python train.py --num_hidden_layers=11 --hidden_size=128 --n_experts=96 --experts_per_token=6 --d_expert=64 --d_shared_expert=0 --hidden_act="cubed_relu" --moe_layers=[1, 2, 3, 4, 5, 6, 7, 8, 9, 10] --router_score="softmax" --normalize_top_k=false --routed_scale=1.0 --balance_loss=0.00717 --balance_bias=false --router_z_loss=0.001 --init_std_router=0.0106 --lr_router=0.00197 --vocab_size=5814 --norm="rmsnorm" --norm_eps=1e-06 --tie_word_embeddings=false --optimizer="soap_variant" --learning_rate=0.00973 --beta1=0.95 --beta2=0.95 --max_grad_norm=0.5 --batch_tokens=65536 --max_seq_len=384 --train_tokens=492700000 --max_steps=7519 --dataset="wikipedia_en"
Below are experts of layer 4 (counted from 0) of a mixture-of-experts language model. Rows are named router (the router's row for the expert), up (a neuron's input weights, with its number), down (a neuron's output weights, with its number) and show model dimensions 0-127. Each number is 500 + 40 x the weight over its row's rms, rounded and kept within 0 to 999. Numbers have three digits each.
Before each expert's rows: a language model's description of what the expert responds to; "mostly gets" lists some tokens that are sent to it at least half of the time. This comes from a sample of Wikipedia text that the model never trained on.

# expert 63
Description: Numeric table cells
mostly gets: "States ", "metres ", "syn", "Cup ", "spec", "municip"
router:466504442475487482477560562471439491523470509484538573435544524476456442444452443544450477539524449499564519544474463493548527557543459532552448534543556544539466536499479496525524463471549436483519502474539544485494566567514444478519546487464474469461460471458460472537484457444473474498475495469519553548438504453441439482449485504412543485445493560530554539510525567463556442496456
up1:433567483513510466553506501432456472446408452442557480501539491555484474534543501523569438526515479511478468473523515561562466504538502453457517513455493513497588510480512543516521513510453493531470550507563482524481579514478517472448470463520456542629491452543508532532507499431429495491482498493545484541443519515440439491505435585457524509501458558456528445524519508427505522441505
down1:446509461538459554511555485525502480510488468470562520480459531533501447513442583570561490498520535506502468522555490488478569522540504482492519501494381521471415487519484515480496522536532484455486488426521503521468466540450507523508465544453507573499447487476500531531496491416516503511482447486554476430376417542536535510492531533479466560526474446516495452476539423525436477400519
up2:464515502476541488495510532489475498473483452497565466498520508454514577475445562406515471540511472537525533469550429535522462533509508450496462454462507437484520507530512468496433536512514498439534468513514489478544564496537447536522491480532517486397447484542571486570471379453463542478475572459447480529582568502494537534493532474442395483465514439498506544503466518484530553499446
down2:483523502516475408498581504493505482510484504430516474462500478539511553527526571524527553493492551530474531503491500451527538547455486577500503485428517518547493512503510523485517517478458450535525493428491489460445468419510535541485437572434478487491579473519526449453587447561479504508564467542460432460534489512449506569509486522516544598415510500394494549478459508440495545491494
up3:525476522385405422543517447486516547462468495453403604545545446550492525504412491501499525428446525522522469538506447491597511470523494436550470506452509505472447517491513496509492483427544499546505516563537487471526458455562540523539496490535443516490548486463499494547505478436472477487557558523535498478449515520544520477530470513458532429531457461502512525550481443480522537512499
down3:537529481507477599500519522531490468525570509493515578471512521497582489434542529470544526474560468505490474502585473550494479516490603503546412509498478496483501512451399509481496473509460501437478516503433520509486479511493531457539533492534531576482513517549461501473496454538503475471524539446491429430456559489445474373492505546488419505474445503526436475562455515523520533449512
up4:520525432478564459477494430466482538462534504474467488555477534515439494493478450421552530511511446509496529508517573578443496425550523503506541513533523471517443476527463542527585543562549398496505473420495490517484498509493471508530474583492510473535412454506499491495537462501446474529488480520515519551442499531474486514513496505461507594584503557435530542566455511582553531480508
down4:510504556523528500476461512514526534457532468454571433556458462424469556482517523497500478461439560473485471482467488490551467464479514469543520526440430545535467508539468554523506547460456510504441473461390479486526539425539457544460574481477536437514579514576534500491515546508468526503449460462579512496536457551551499467532536494549515539471438537494479573491536408468502459495468
up5:558453388525490458571592551541519494485626533471493499432474487512557502531471475509522556521525481478490457528543453505523563467527532439445496516496502514434491521455431471539477474518548518490464488546479437476461498507499517522528498508515496509478469474507462463487459455476486511419518541423550487449564549467502403508474417545557571457529527508502433476517474486495480540533451
down5:516489425519348566500499481456476479440497528496450514558513524563589508484571517442525524446461513534541485456509558541434505581472444476513530528477477479438515490500551473497494509449495523519474474481530488535530494522507507537482436554581551475543514457492529604566511528504456483455526558517462515473530495476448533443495484576496496566513500482506465479521535513408501499456521
up6:438580455516430506504513486478472505479394461488522422550537509563505566450411438456499381482497477495507558538506556475464474490580482535545526521537542495514565507526462542487511537513445508471504434543510489503391489516478505507490508453510458510456456479536453500490488522527487373495540561486460508522523514507504519430480540533470527471457485475453483527467520518531493560490544
down6:445583503509507424474381503589561494555475493520502510552506493470537500513503509497542527413484476473502486446520571534553501533411522500538527534424559495549465561444436418528552514521422519466500407515505552543480489488514496449546479505526478477496497453472532511452500528561436499501557549524492515478539519507450471514513480522468542493476493550459518492505577551463477535439489
up7:461405532507476539513536515531504517511540533483480541530514561539497476469488478532545518503477496475460463545489491504504503409534545460485446489456562563430471549492521558510531536495489448482444500437545463489516515547522486467499526556548511470479415526523487512534574531490495540512483521559501432538409646504459492408498474468436501465458481508504492509476390536476474567468499
down7:465469483488549481553516554458591454498492502476461597484522503504518515485561533550555540546490488488454439499523525512475543485531463506468516517539489459513550498473500524542414514539481470407526525501571470536544566409538558489493473532473503413466530552466510461446446561507417472470589490491427542514498492459469507567427473529476507574488547494475484530484462471491474549546524
up8:516488475462577530538534474491563552482503458519555599553579456498437461453541458479472469447455492522526511531498444535544527486558503521500514525545467531460455529419531515510539510512482479468468473517502485482538542534514430538611481488574491442554504515484541480470414486476460551533439452491473445561471470502459518460466495503558451462542507512565498473525457539474573512459424
down8:504523504393531596494519512519500521565584474466578505495524475533478449523505497478496541513463541446536504522475556512472550465442521532472515596520530533495586493504399503549491539479473491497496463476499491493512498554434533570590497556582496539512568532493489452537499513535484577419456470464507423451507484468482495502480493544482515519514501549517522556499490458602517469532514
up9:550450438522558534508521508470456507521538516481584479516531469516434432532460479498480526475479473560537490485491540514497450527529474469553531519402489575573501532536457592548479506480504479509447564456479504569469563456553517486538549501471529541543542480466535497425512459436489553514432522535496537543499506512438544422490544495467422522525503527417543506493421541524507536455484
down9:502498499564530560539550523453540553467496507501496535468538526506440498545564520470597492550452543578504448512574433428496501410541510474511526515495482461551488469492452501476531564528541458486446538530515524527557508489468484446507436466450498470497460509540456523507513530488492530516488452458505471507500517472495495465477554483485347457450510420478483458477544444487387504521485
up10:502582500482521510523455443432490548508497561529520540506425480469487485486453476457559511547352490465508515464542460483536496564516449492460508498523502519419543483485538459528526493466550533433457496475495491495461575516476452535482480485487458503544518410542436510584425536476469507498540475487519525497559508471514531513494589491500566408550480533535483470535519507508536569523441
down10:539521584440550478502478455452525526541541482517586438514497469563472473499584490505439515456465531522534529482441479441480497500441561468551549525488475529519481450502486577466515516513478478466573474498477503531561396472470539494520439482506511493540548412459554425509456505501528512455538461515509511480461369534497555535562551487502502471480481491531489484515485543471412534492519
up11:484494502482433476515438473521477503520481481471514478503505524469539503465548529472540434567488488471472487509447535520468471498531576507419431496502497459503538470473528494519412494434491457516479487515523553409567524512504445524464452501545478412492469414410527461454494501511594571425537573528554528535448585449464470491486562473501501532465544465503492445473494528546567502497481
down11:496498529491520526522507504481534496536467455551549480509529569498449545540473532545481525429531467457487504497491480495504541509555484484486442522510552507582525438539460421452468549561530504479467407457525522487486517492588477549456457475510458500475455550452576494478462571401522548554492440453526571572427450489508474520463504479515496609460541448501515492544504446444494520505498
up12:492515501475528477497538507517499495519405507398528533491537581545515495568480455375448530507466440549579524491497503475533501503565469453529497518494513524532509551534485550503547526492480469511539484523512465492540482454507536393460460521457382554440437541511448488457551536522492511531497519478485455595456474484526481511537477598534536463466489497529539506486550521489528549534498
down12:472401498510552555464469471516488450403536546527500465562460556547424467466587429500477511465459578545545517481500509524507472530496464500493447546497512547428492564488518504512514498557554428489486525482494507514457557442562486472482515441519558499483584574515503501493560480574521478511473494552496453540441497532473489500462499486487492487473544496463511562532520406515465439451549
up13:489510465406469532514486453505547474571474510435522487507540504476489416460526537456520499488541501488485502518509525461445481492514559551526507569439484533487521480457547401566557511468454495539469435523506476473476557505499521542493507563468525514467486441535512488475452495492473443471507527479510474575439531490545463530549458390407548555549541540531543459531505609553532481500461
down13:520507508472478571479429491498493430492439529516505450549457460451524549496507481490480488484528490575482373504529481506516506539428477488498526485471474504550490459464382493500514428522475524501464515493494404514589495424504451510456484459441536551593433478520521428526550565505522536465468542494568485540479511483472537504567561533532489512557455525519484421520515509493490503471493
up14:417581506526403490503529537448457477422477413507505574534558512559510488496504580482493527434566459553413511551502469477453513532489483447566488492565503498482507477498526513519482509479514470436522497404514522571504533462472507532568438461489490498524468527480523536529502489503564539544460498514509479511505551466486504522452495438445533421449452513433501507485543542472545494418498
down14:496424564502483546547531459587451508547459469476411498543500525525522510510469437507467529493468447548482570596517477449495480487485526503564481461551475547586508482498565471514505517485478459489523561469495577555541485506495544521493503559526490547466535461486485475469504521497514529453497428546506484552634482481483536540431499508477547465525542440477495530482430400495503474540486
up15:499508514610516524510537469552422524497546415473477573525473457462482561495482520480474509501461537427520461417480483473547482424493488570478505566484500428476483478556459466547494520519484455530532490517486435452537457465474478480536554488589505573510416480470491492447580514475532493430476465549489568466471558447531519537486486496500585492516485534497544502445487517441485537533481
down15:549505556422486565497471552491525566536504450493464560578452475530462505492602489495570487478565493513512472456533492446448564502428501501406495569535471453499528506541508555536429477507476529498545537575545504501473517511472499513490499487548577498515511480436433506482490474534508538484542519456524501576515468512500559506513528542517495579443466478449496505488471495373526547520531
up16:485514519456551518488456529444538469513548576405497521529483501538530477430386537489515565560479551527562502464496534504465493546439531550495506509513574501516496458435577517542488471482532416472422469540512540484507475464464477448524531443527478499491486548547500582539486504567480519445542492498478469477506511483526460515581518497461548563460496576550476512461483599516526495531512
down16:541457492462466486497530534533467483493478486565480546568460456593533464489499567492569478405495464492522517402575491505507612578530476477587458481454472488483511451494484527480478471508522491499434555468508541528527508585490492499504509494498510447522487485468482552461568520512501494490550470471569511440481522549541498451528462474530506535468530540412545534519499457429582533543523
up17:519502425484468497547547502408516498493587525581499499496517482466504599516451501546438546511498465507526444541449539524459539532526471556477534461466622543493492486507475514430531535523556499439504439555468487467487502494471547481502518510486546493533436493566423577476506522519487559455493485489455550423526487461497479519463482465556538490592510474429530495503508556558511500483544
down17:439546530527518405506531497472512500511439539551508487488475467515534550507472511483514516434548562553471475394525549491514455462545482543440459505486472452508420440494508534411533524415456504474584509485516521511458508587528440499479462547516490443525519478481549488541465527508480494490513480506480474504450513462442494539498488551571442444565453479512575485468445442425518452543484
up18:508432465453503568573564557545498521517545512553440508557523537511532530508559493372543520507480545486510516506542528418519435513523480482545488509479530498474505555492553480544462446469465560501425494505463480514470513480507415522457548533586508491477528452533478437487482488459453503567605482482525505530477500436434493563512579470541453434494521515514489482543512455501542523482487
down18:490528473526428496549470541398466523499559457508519519482452474456513504535486485508455558508559566441501472492546452449538478490550568448408565467450478515510560521535546428524499484497486542555497525515459485537461500410509520484510434519485483512532501497460449593527494538523485548511536406590491494539476507495446475478494488442455476581543527505546476482541457505474423455532517
up19:551458524500474522526515493475464454516538478452540482500491518457510531492409467481498497489540514460522492499558507644526545450524459497506538548484582502522468495425550484533515497521460544533540495528502436449443511497512497547509498539530488479481466505487533508414419491545496463553489504527633548470539442529524563483574508509422507475402554504490532526471526562512559479549508
down19:510544485470457604505481505487495529464433422533485467505498519518603516503520467548486504477572593504499515522533457483395503501495539489519541421418516458455585477448545448568501463463497460498503487528414448542448494513440509543514499552519544474491511509540502518495555522504532547470456503556535509482568515530483517497534444544483482486463539470483508445548561476558572520531551
up20:543496463486473531488454554460475492509566443572477514493491393411511462524504515493481473562570556467564565493497498475496450491472464455482523491469531516536421525467484564516503452474548520497524482463459479538510535526473459588481522568573457434525424458524514493533440472454469471468511524508549543513529567467482479558556492488450573497566535449466502515475477455476441564457484
down20:502478463410412571527471535486557456464570565527505498492502512525529478530506543537480449530549453460520489517532398480498459539517456512455539565508434486532554513545474529517508541473512411586540512439520473529506476568481457525473524524474579478472533497469525535550509474420490482518466482548455524474543540539513469505495446501513539461484530462480521446499491442421601485468556
up21:523505450462495488448528519528508485484455483490405456506541504542493446486447514470538469470413526512472418488572499535496559524509463571462519508521508557464463547504508477450464505454515453426539569464564471533508508440474423507476526493442495569512474481482580420501505457480428573460430493503470547458483579477475568504539452509586483524469483516477418500509472529506485491505448
down21:465500507529465547456460464563533491520475576493404438529497451462483484506501513503479403521536506534485467479458505457484535523513516491568538507590532510480481474549487516502476463433467479439533464559553473452475483609474522546499513513538447479501485495448548470448486527394484469540524513539546512466532547496500516510445517515533568485575479559583437471544424455522499448541474
up22:476528433481416415568547534478560435573495496567553544450427510504500529537491527478469493498552497523466480493474546512454557488487509512537457483462403445502597550559497502511524504477484474530487517526485443519442542508547474464502538441527440442476495479506491453491452462491501472472399447434513524433460489500442514457533532494475523506589485509467563524450482549517520466541514
down22:572467583495471536502463459497557536406502525466489526456444538521528450483498523447580504552455503520542456495485452566513450471435468540489509470455497530467492466541506521479498527576450563466514458493535501460512510508488455542451520484500567474469537511478439572413460548462485415532469506523530446485475488492502540582532599525483495492486539507544455561430498445507480506525428
up23:434517503507486509549505532452439491529442480495462468542485524505498537554519450475491451547528506551576436556441677587507508460490519491448497480542509448389555497490520494523486524491550559541452519466500490489513475574471476468529445541485494556409538431482509500499535495469498481528506491466466481498434508565490514467501533487530546528473525432465488568492496533461502508521458
down23:436472490534530514496485536486516510514498486516480525461443542509390445530590465511487529496422535494507518501497468472500430588563515552498571502520571465523451521479521514551484385506536473475521485527515528488471469484504504510538538488484541555437523468468534431468414539445534485478541546533464475410589437433531516526468471454436526491458466505496466415506526499521507537481487
up24:511448495471469454549484492470499536489479527501408524512530501537505533514441480432589518501516555549550456451502577431521451566536536470543436436510515400538540537457527512487481525473505542583460544553541557532557510535492421504533543510452516571459492515495460493450555479496532555474562447503518527498489473444508480469537506474502563405431551543541511504533510491472519495473517
down24:494489493533494547523445463587488470437499595556454518530550453511500490545550548525537590484474540559570551517469468441478532538500541510448433524497552436489537441462422602500499501535502515454423500509487437482528491444436439462469501464492511539501583499513485491497520533523479538546535419469558519465544472465509518439495443517553515491513460553532477498527488497490522435503505
up25:473451488447556568485504476541450499480525527513590517427529461452419482471543537485572537483492480439505469539523492490555496513505500476534444505502514519555493515476458398481439500519484494514533529443515502480450485486552457538554554458488377552490467541453500440518545455447483510403487438523507528513521537451537431499450486470505421491466525537470479494512505488538546567571523
down25:493510565475532526501546474480487458467557456513405528557538468513503446454527421469559584455461521508547594488460517536496489552484489498483534531506480478495512517363512540520490472465466510484555511535530575504543475490458474499511452481531542516460580501512495547563458466499510528492576593489475496487613500525487454535506537588537456499540446435477478505489506499480483520542521
up26:508514466488487504493444503560515457546506564508534442479555551598462537461426463487469480480466464551532454522536455510528496619502466533458469460612467548484474504471488443473504505473501444411488542509603494542514510497523544547454569461443482503479456485539591506499471496445519558558501493444519494464526495470490502594493475552528469526515501524496512507497539514484541442459536
down26:481483460489524482546477473542540425459518506496500459406518464507473523498479487462525513580486488499441504502499525523505445464505496501520513506468440510506503498481469485455509522465485478571448515480553437558514496491520517468494441527526535409595530484493523503514500479477539396640512443560504422475501489560520458454548425522526409563488432535511435562492501471506534469511567
up27:423461478483519574533457491467461498508515539470483541551417492444547552546466493448441478570498567482441440481478499535529547529466492508484525547474467472521460540528526530562494495436452569570463479453514435533453507513508479526440504543520481440468541431445575500529435465509500529531480595468556471471499529485456540518507502520478492415539543494583487487514474415512543494474516
down27:439492493484600486548483498455524523508543493491484479494589455474536546456444469449539502476516521541408440512393564473523512492461501466440482464531469508474538557526443477531445570525521550496487496542489527494525503518518422454461465550496524563570511477504512569521495536497479525496427506571507521473564485461502539566480498488521584452504494468480493544516565558568501585516469
up28:477459535445516546488466562514499456514466467512413457497548482538499550489500456472468494498528527504526415555539539511556479499453483507436502501546519498496495471607458462532552523476509523418458506461516508459478572570547418524511494482560459469470506480533486520446492492519538521524461550499545507502450523540561469482449531459508487595526492486512615559553479481397500465513571
down28:495473536481517552502460470491478433444486512538523525548530529582507469531496533469498560583522555485494462487496514449577499511514563427496501549492453506523544451571542478535570495563436432480536522566445412458529540487441484545498560422468500531452506523526459464484486479487537530533486428523520497436431473464471552486549500520535471493531419524520522443453478492566499572516500
up29:512534503455510528450504508547472455554386488457516531520519510537472489468497483458610454452461528443597525467490566497585584429528547525611535491513507503508524504418533501503468495484539526531525569494535471498514498514507501508470544408539459541463434488513479492472449482450536528479513490471531495539473454480456493427515530494450480508506437557479480498467513424471502469572521
down29:471469523534581591569605498479503451516489424525576509489470573536506512480521540476434447521522501519540491502446579432523512518571547501506444472439501432578554532462547509406463510523516503523537523527428556493496489466522500517529508440548525454510484549466506485506487480481542487543506510392511473462524456471521497464499482481550500533555472476449563471473475531477439518524484
up30:490480473561457593507539454475513527534501547562557481454507562515485465531534490483499526475503539433530507470516483474405470560512487570546435471455507475435528492558595488501487503482419499504533428497550422436480520528513543539518572502507498486524450463474502476564542537436466541443540488525539555479460533455459495547497562421497555464545517446526459503512515521432546513497519
down30:473485526563483538430476412463521448424521526460578429557453526529467502467501532497491472547531490537516483473495466516470578458531535544455539494548486513493423478485485519551582483487413528496487468569487453422485456445438554556566481468570548568520520550503491526504530503506519472526440465482514542527479467520495535485462533526415492474539536460518493494448481470523408485452525
up31:475465448514532500538502453428472470473492555478551467533510475538492533460476484467524575496557561510523411589483552576518533543507454521608504462537487494498534464528483465492516492526466457435458510444499459470466468495469468477522415505540526518459425554511493429478544458505566459454477525498577477503440458459556601550468484528532516521497459455454517473508523487417519469500509
down31:506474474483473604467567533550497550520524494472537466521496453458520528493511484483594482527528563468456494500514462496517506498532480423557469459588530501519456452459529421537481485508419541480529447579559488568452606555453552509515517535531496530524477498514498472509495556490497591528479476430459472438511538576524483495464453548469438471529489551506531551482489514445464486541511
up32:531544429465481462547494467499475509439567471544470483490412524450548488525533437514458523502582408526537554415508509532487515533519547506548491499427478472580476489441444480503484530492489547523537584446480474500528483515444530519450547515532542599499466478505483516526554479530485549454467437462521542457471452519535537546462486505504565485475416489507500460530486463453517419452490
down32:494585512521501467536487563475453446481476489540573430549526525464427510504541486501512450503487442495501528541476473538481532523517545542488441486468604481553523490477505543572535481525524600516501427432549539477551501456477457477495527443545492502605529468486539480517524510508470538529476575492536522468534478515520457499480490558457472564558474492554510472519556570434404502478529
up33:506442522444490535517478455537489543556575481564490564464489470567409549548515463474459474570531521444568457464533451548522582547504479495430518440511490419470438490536465532416497524445519557504527537507508474529501565461496497537535442504500505495509516455441512518586457492471461479578488532492531460508431529502508493465474527586461566466515493469474515518467502534513509466528561
down33:491459566473449446515613546464455468479523516535452484452461504514533533424578536508489454436537471543537465456501469535496502504493446516546583498472417499525511495505524510543470509550501479439429477509461542489450501454444539505494455477537487485481523447543488515498562505488483524463489526478524429489451443468470423486460502536381414513511504426543519476498453470479552526473566
up34:423532482501490551571577468483523457432476507566509521492483472489512586462464486552455464489575481465457527419486518574521563522540534511438486505565560453454511518592587468505491490524564458482461531527484451475522502418516478590508507542506494519467492541549470517521455524489440519492491532484488498534571486536472591525416442519429506519522492489468492501494467478454463492494469
down34:462506386473508618415586442498479493523462556478509468553528515506514515534553532533486460538524564527489496513568513499531514554533504450547452531552441484482564434518508505512487465483528479531520475602456510472509504466463510485487437447484534498576483474507476471476554513493476480555520452547442502523466504571531529494458510469493454544568422469536493529497439544445507523489427
up35:480513532508508497505573493491508437481522513512541545515492515427521567535505493513495522487547503502505611453495427522503507471522515495518414544486435548527467407565537541533563531495507489491500453544499496548531528530570503487453496435534518625467507498491464491533468574465549495609494543470477470470490534514545533469547489492438585494514427559511554471499538477495513507554427
down35:501496509537538521501472519458520569479563554522481521526497558473533491461484521530504531437396515522455462460508482455493496542450565561533466613473471516521477463474462537525516438514506428480423496474472479550574496479398533455525499468566506496446502487468466557478398566447506492459485503586544460475538494490522499496453485537442484453499548518510497534513511468557409511466471
up36:507494547431558484473507571507477518496552456480521512408519464497452480448530401520465429449577498511434521504515486591509501602474507486488501518517499432446481507454523549475536475436473534474504518501477550467509438547566461545594480517478490510452523449497538472488490496503561573525481503479549515489470535467557500456444541483493517428480525494506596475493481469548495508434433
down36:537515484481561563448444494521551541571516475505475491516598568474502504515504500525424420485523564575476516524552462514498485480567575534488512424459481572532477463521458481515565486528486500409497474511503509545519431483513499556530524467533412475497489529553527485518446504442469584489457461549473487446440547426495552515522545487497511504534540452574468499520465472564511528496488
up37:513513485448521457459511520471463408458515529435503538515449562488442513576520484465538427491514462525548397521490528505541518517506474503473537478519485491499642521488574512512510502441566540577476533543541498475448458533514487471503553541411493560496507522529428493567443526510537487539554565511548535451488567449533508549511530513521501478556478467504506528518491541471470571482487
down37:472488535532441538493478513476452587485491471484503498472474499494530487595522467468445513489439529492508552439504486531566521487450495560492515445548401497489553519489486510521567482556488453549522478493597460468514481416430466467512444490546490448558428482576462498606517537467573450446509522517512493461517464476503513560516496537441480454518522471503549481485548546510567532453533
up38:558523461447581515481506514541443508503445587465513568521415462549483558455557471542519440539493493571437487482469505500486513508438519525512462561457544498497487483511478458470499451495434526461463451436547505512475554500496516478524499482497502571467513435455574553567573479488513495478528435523467531494419430496474488529573514501446493466506510518428458552470459511426559492466475
down38:497464486510540553497524466522501566546572456490473453509508459566429533517489533536469506500559554463466471558398492453492551535543504525430504515488434585532541473539457500502448523504520464450545477482485552576500523477504468602476491471550484522482520484510551524517505416472541524518527497515500518444522543520431555455487506543535557484493479389539425438510494542501495489456426
up39:500491428484489453582507579487517486447519509523547484429492498483471505452509397461503510489530513480464507488436473533510430494513524462512487460498526459506536589506491517537474563470572503462541532582469464502550540567499485539512492478507479505489524576603501573586443485513502539477413541468460511502444528482491545499435572540492451523511453521502551546524479542418479474482558
down39:522549488496558500459521507516494464564493477516471540508475530506505443450491512438519543463537459489473467512513465576465439529489534464535524531444431492470667486438485539478417511458460534548461590485475510399539514495514508513513533522511443564570467470451567491520518494525505533523504512502523537564526516496491535563453402480482473575508474435514512510522484453453498517500470
up40:476516517488515522479526522424438510583429490566465446488512477505534581565506525574509495536515460597542463552561491485524514475564509472548534479496506491487438435479435521478466459553589513510464475470494504463484470513514432485458428528482503418426459523430544524459484457478497543479494493469501482525513568458441538532532485526488489485545529470499573405530437479450515486535518
down40:543489480504507540536439435523544505502525418552531505477542545475469481452449457513492579520453478436473524526502539478487515439533511472462451464554464534489444561501498529405447472549517505460458486415538490494531424490554577547421495477447480501527517452541446472472541451538471532554498487451550538547544472483539437568484503506550489497490544523544526480456511525585553544551487
up41:505560517445555485468508515474423468539437494492449469492463491438455507456542523466580470474408476478519490490528487482465411491502485557527488463492504530600435458523546472548454511447541532549467492485502482473536481481495404525514506467519535524518503419561438508524536490461487463450437523539391506532487529571476497458489476488570523503451499528386497501482499531520473531442487
down41:469569515482521448449487481465466441507541536484487463546520526489507528529503468444562513568509501506455526500526543471472457538528575501448609491514459461561448509534531467541507497461543508519459532483526533450533495489450500476478446543501522477480573488485391503547511435479518396496530490538473480486445539479487494571526536499552474414445491554502483503442491562575405473447538
up42:487524473513516426495503523477500471500559554486458454507455466454542517498501509426480521537490467433509559570534537508552528518539529494458495490486473486579516588541486529507449441424548500389493543517548482521563481499476481533511458508543565486520528449537524500474495525502477492518569487571512560506532571416438560529506469485516513534558444483555477533498566538558509429574557
down42:599503447427484441569505534460553474573542547592480480456500455475437505520525520515517550479520539511550451454532532482524515453569576460501499466457431448522451493443534521493500465483462478473551413468483525516514502516497516532558496378493490528521530433475507524546507538483445499572533475522487533510522550564486553546487496462459511461501511496514475482529512490385517530495525
up43:489537509528556482510409470518437504488452547475433468498510539555500576480498480470478424464503521485533535502459487549548564527548528488506494515510495471443534527459497474500470469566536381507544519548519499474571372531501514524485547509535496477457487497519430493417425473414490403460443553522530498480510512440474454580501512518517512474441555534510485509502495468454487515491480
down43:507475517586587485495518477527557519589559544466467512517531475507476494475502482546435565518510516490583467545491471466622522594424489507552539452476505548482505552537461480411514449512506563433519463521480504533469476546548507478440494463552550470478426534488475483511508414466465539478503479550529456518487491414471513543534500517485471486491522456542502492557526533508486498432486
up44:519483495489511442500543553505512534459570503490522452466447506536466511561449476461490476403466492483496470470506484470494469512520438544546539553371583579551467437566455549500523542511475571474538505514468538503474557522512516587444553476490500472565493524478454496487495517476521559445509447500579514461508498494465518497584544499496550389542505512491514515493514548481518441523463
down44:493450477502514463508565500495535528517442507475498443588466464520511510485486525485509549468481490463437510520510542462494520534515486490382543498495527533568470504534483478465527499542490507455539490490555511518458485515518547494534562468533449524467593478446505509616571515504452484518470424482459473431415562507485479473547507537440483571408515431496536566502466518571576503548489
up45:523499461439496525444522535466496549476489492523467457487504521476542518496567564498480483494548568424505408511540570449583458510504498470446488507455539590525515474500461433535469570469481500484512443472544510500477528497523512489546490489520495548480485472559534496618521416492460505495443578495474557550458494507431560441473458481499487551511546452483605548474479527523533510539535
down45:536461511471573504541488505589496537476475479509470422469494456501543518457552477501537519475461529526490514489447473457498579490499531424495508534456537485536488527543569559465499445627519452472471490460501498589489522416442445551460509538447502526463495518525511493534524499499437477475493491540479575542441531486440576525437504438521501546494549530525449524491482514515516451576583
up46:494595491486474547596576550516490466522531498498533528529516438502493451500544482498514500444516517525545573528498526558487526501520427564475452447526485460566466496526534534491460578431539507500476513517553553418516529512483457515564482471574464421546468456522509509522480492550481499538478608558433457498513537457464477477465514540522495520522415478456520521477498526447507458423547
down46:459436581511468496504590454576513496472555565523516490493439480429576500512529480510522531572495488508457435511494495556584496535418483500435440473524448473529492464457525489490515574474519524499514493509505509431417502443523577508597481473498438547458483530551433432498502438507517546491514443498487520473504501510469525489516512507465468481504542503545437560470501547535529479555434
up47:464580505478425498500513509548462493531486586535506470484527608505505466474539457511602505503523447500529439471479573454491527536528504480427541457536558554504576551464548558492491465410575496438477505422540496460459555495508490470548516560501509418482487547489461509506393540455490522535478511554493495464457493539460506453487559521547477508522522491518496487469485473481514483451537
down47:539464600549483534476490463536538453506532528503450481413560502499492446524526472504506527505500517530455501493480563496502509523496489477475503462508472453488519500517543470527505515428535539454435582472494479513506460462562482430471518439429517575501602515459481505497502541495518429537426518453471501483571404497561480491492510566497457538577532514480454585468522550444568517450452
up48:435460536522484478490531564525475463420527487540477520512525494457527504465498533543480460462515396467467433502502451549481475476460441537487550485489531512501501492424476420504517540440500432496533463596481533533435509491522473498577530554481473507446422476525430492506461536439463585485512471425451467491448527582510431512527479493442547493475564458540492508426493491497484525547496
down48:534478477518496498478547531557487426575544428473492486496510514491584486510512469405422497554532491526513519480566522534556417562517560449492449527506509497451558500481417488510511450490478486506439521503469600571595459506496514507535529544491556513421480473479474497472495509516501530454478514480540531453517494494530562572523538520467423427530489470524479547471554532490507507454575
up49:505472403510501491547473499493483454533471498434564481545469455461543475423543457473489482508485502482567519536518541566520427476520556496510527503470516493511520462420445530469446506502534529437481569496476463549547543558472461509557505525529516469423498485432514417487609518508450449529487446508508475490474451523474519482474565548518526493499419409508538506431452509500479539422532
down49:569420496499538480537541500491452505514482437567458463498461544439508544484570440494491508522488515541483511532571489476497528486587519495479482493442602531486476474547460510549460556461500527490479548537503515555517523507408522494518570448526565485465510517460500519509489485570444500525408428455493448550508538544483486491519529445503543377467561450514485518473523516494568510473553
up50:536493502526377504508555533581471557522498520492590525506520512540508576474525541520512558501498517498498563480574517508516534484560436523581517562551589537489468585575486454552418494478453489494512526526568522512525554554498523477587508491490485485482493532545483404468526472519507577482519500541498496533498542448536522514498533456473504509494553523508404507497565508498489527491481
down50:466491548441484528555501509437529458345601552479516486523478537516446472514494492520436529511491492519437469479485506508528497475492564483453485493561420393532439461482530489471473479482526483549541464532460478473490428496493536455514508500454429514513576519573520528527565465504531518503511461558487508496486480443508504382471487443484545513441506503498535501501521479552445468532528
up51:502566523527516437437457478515520541571495502486539537461546438489461537487479545502472457532520511525457537559480563464460508550533469543511498538479439524535521594546498454465523534487534484521455479512528426599523518575474492582526513449522460436475443548487433462565491457480452430485496559534550542469479461551589596486488486523495493522478501473544464512461531551483469540498506
down51:491516516497583602355511493460488488577544492522466492553443457528500529526462505525511491450520508467499491536457488494475499558510548513531545498577444547517495416474470509495605513513558482511505509449563417492546443472496508521526533537511461494484473422452486519513498507457511532504521548499512505591483519472497473520544486449534542532553526529516464490504536448454419593470522
up52:429467472547520437529463534545513478450476516486459496482567446522486528475490470460462487486507489462515477501496481530559534528487552500551468461526443510551483466518538476547529541502571476545484537472461505444563442493538548451459418452439460526543524545543455491489509492443449523540563493494557491503573547466466474602518519571558458538494456509468517508448391548452539420482474
down52:505487464566520547465529467501541546439498527514577520430565508469514531503615558481486535478458504583525503469525533465460525490472528486551440457511506443511577451521441455482447477469449418506430564526504517497516455499502582580496431502496505503539470463505528578565522487431451500442444522501567456466567491524460470557506454550465482484505488510516534498486486559504486506476492
up53:474500551532476482480483445480511549495415513567608472565594477490520480509504534493475524495487529463540479541487533461519492582492530528490432474548561477496542450500508438545482470479462574432490536485513470551499530473514438488503456466500462535573525438480497456531471484458514488567538474509487558424452542540422518582426516444471481467473490539500513600481497554491489550478492
down53:579498490417499461531418493532458477500540526399544467562517500484470497435530445546510539417504435469515501467533502509457486512433508562508514519493454574523495537439475458513531533515462508492497574397500518529513460475542459524435440541479515518573580527471519516491522474519501492516567487550513455583473472539561456477468510450477447475491551525498571486539468492517450547479464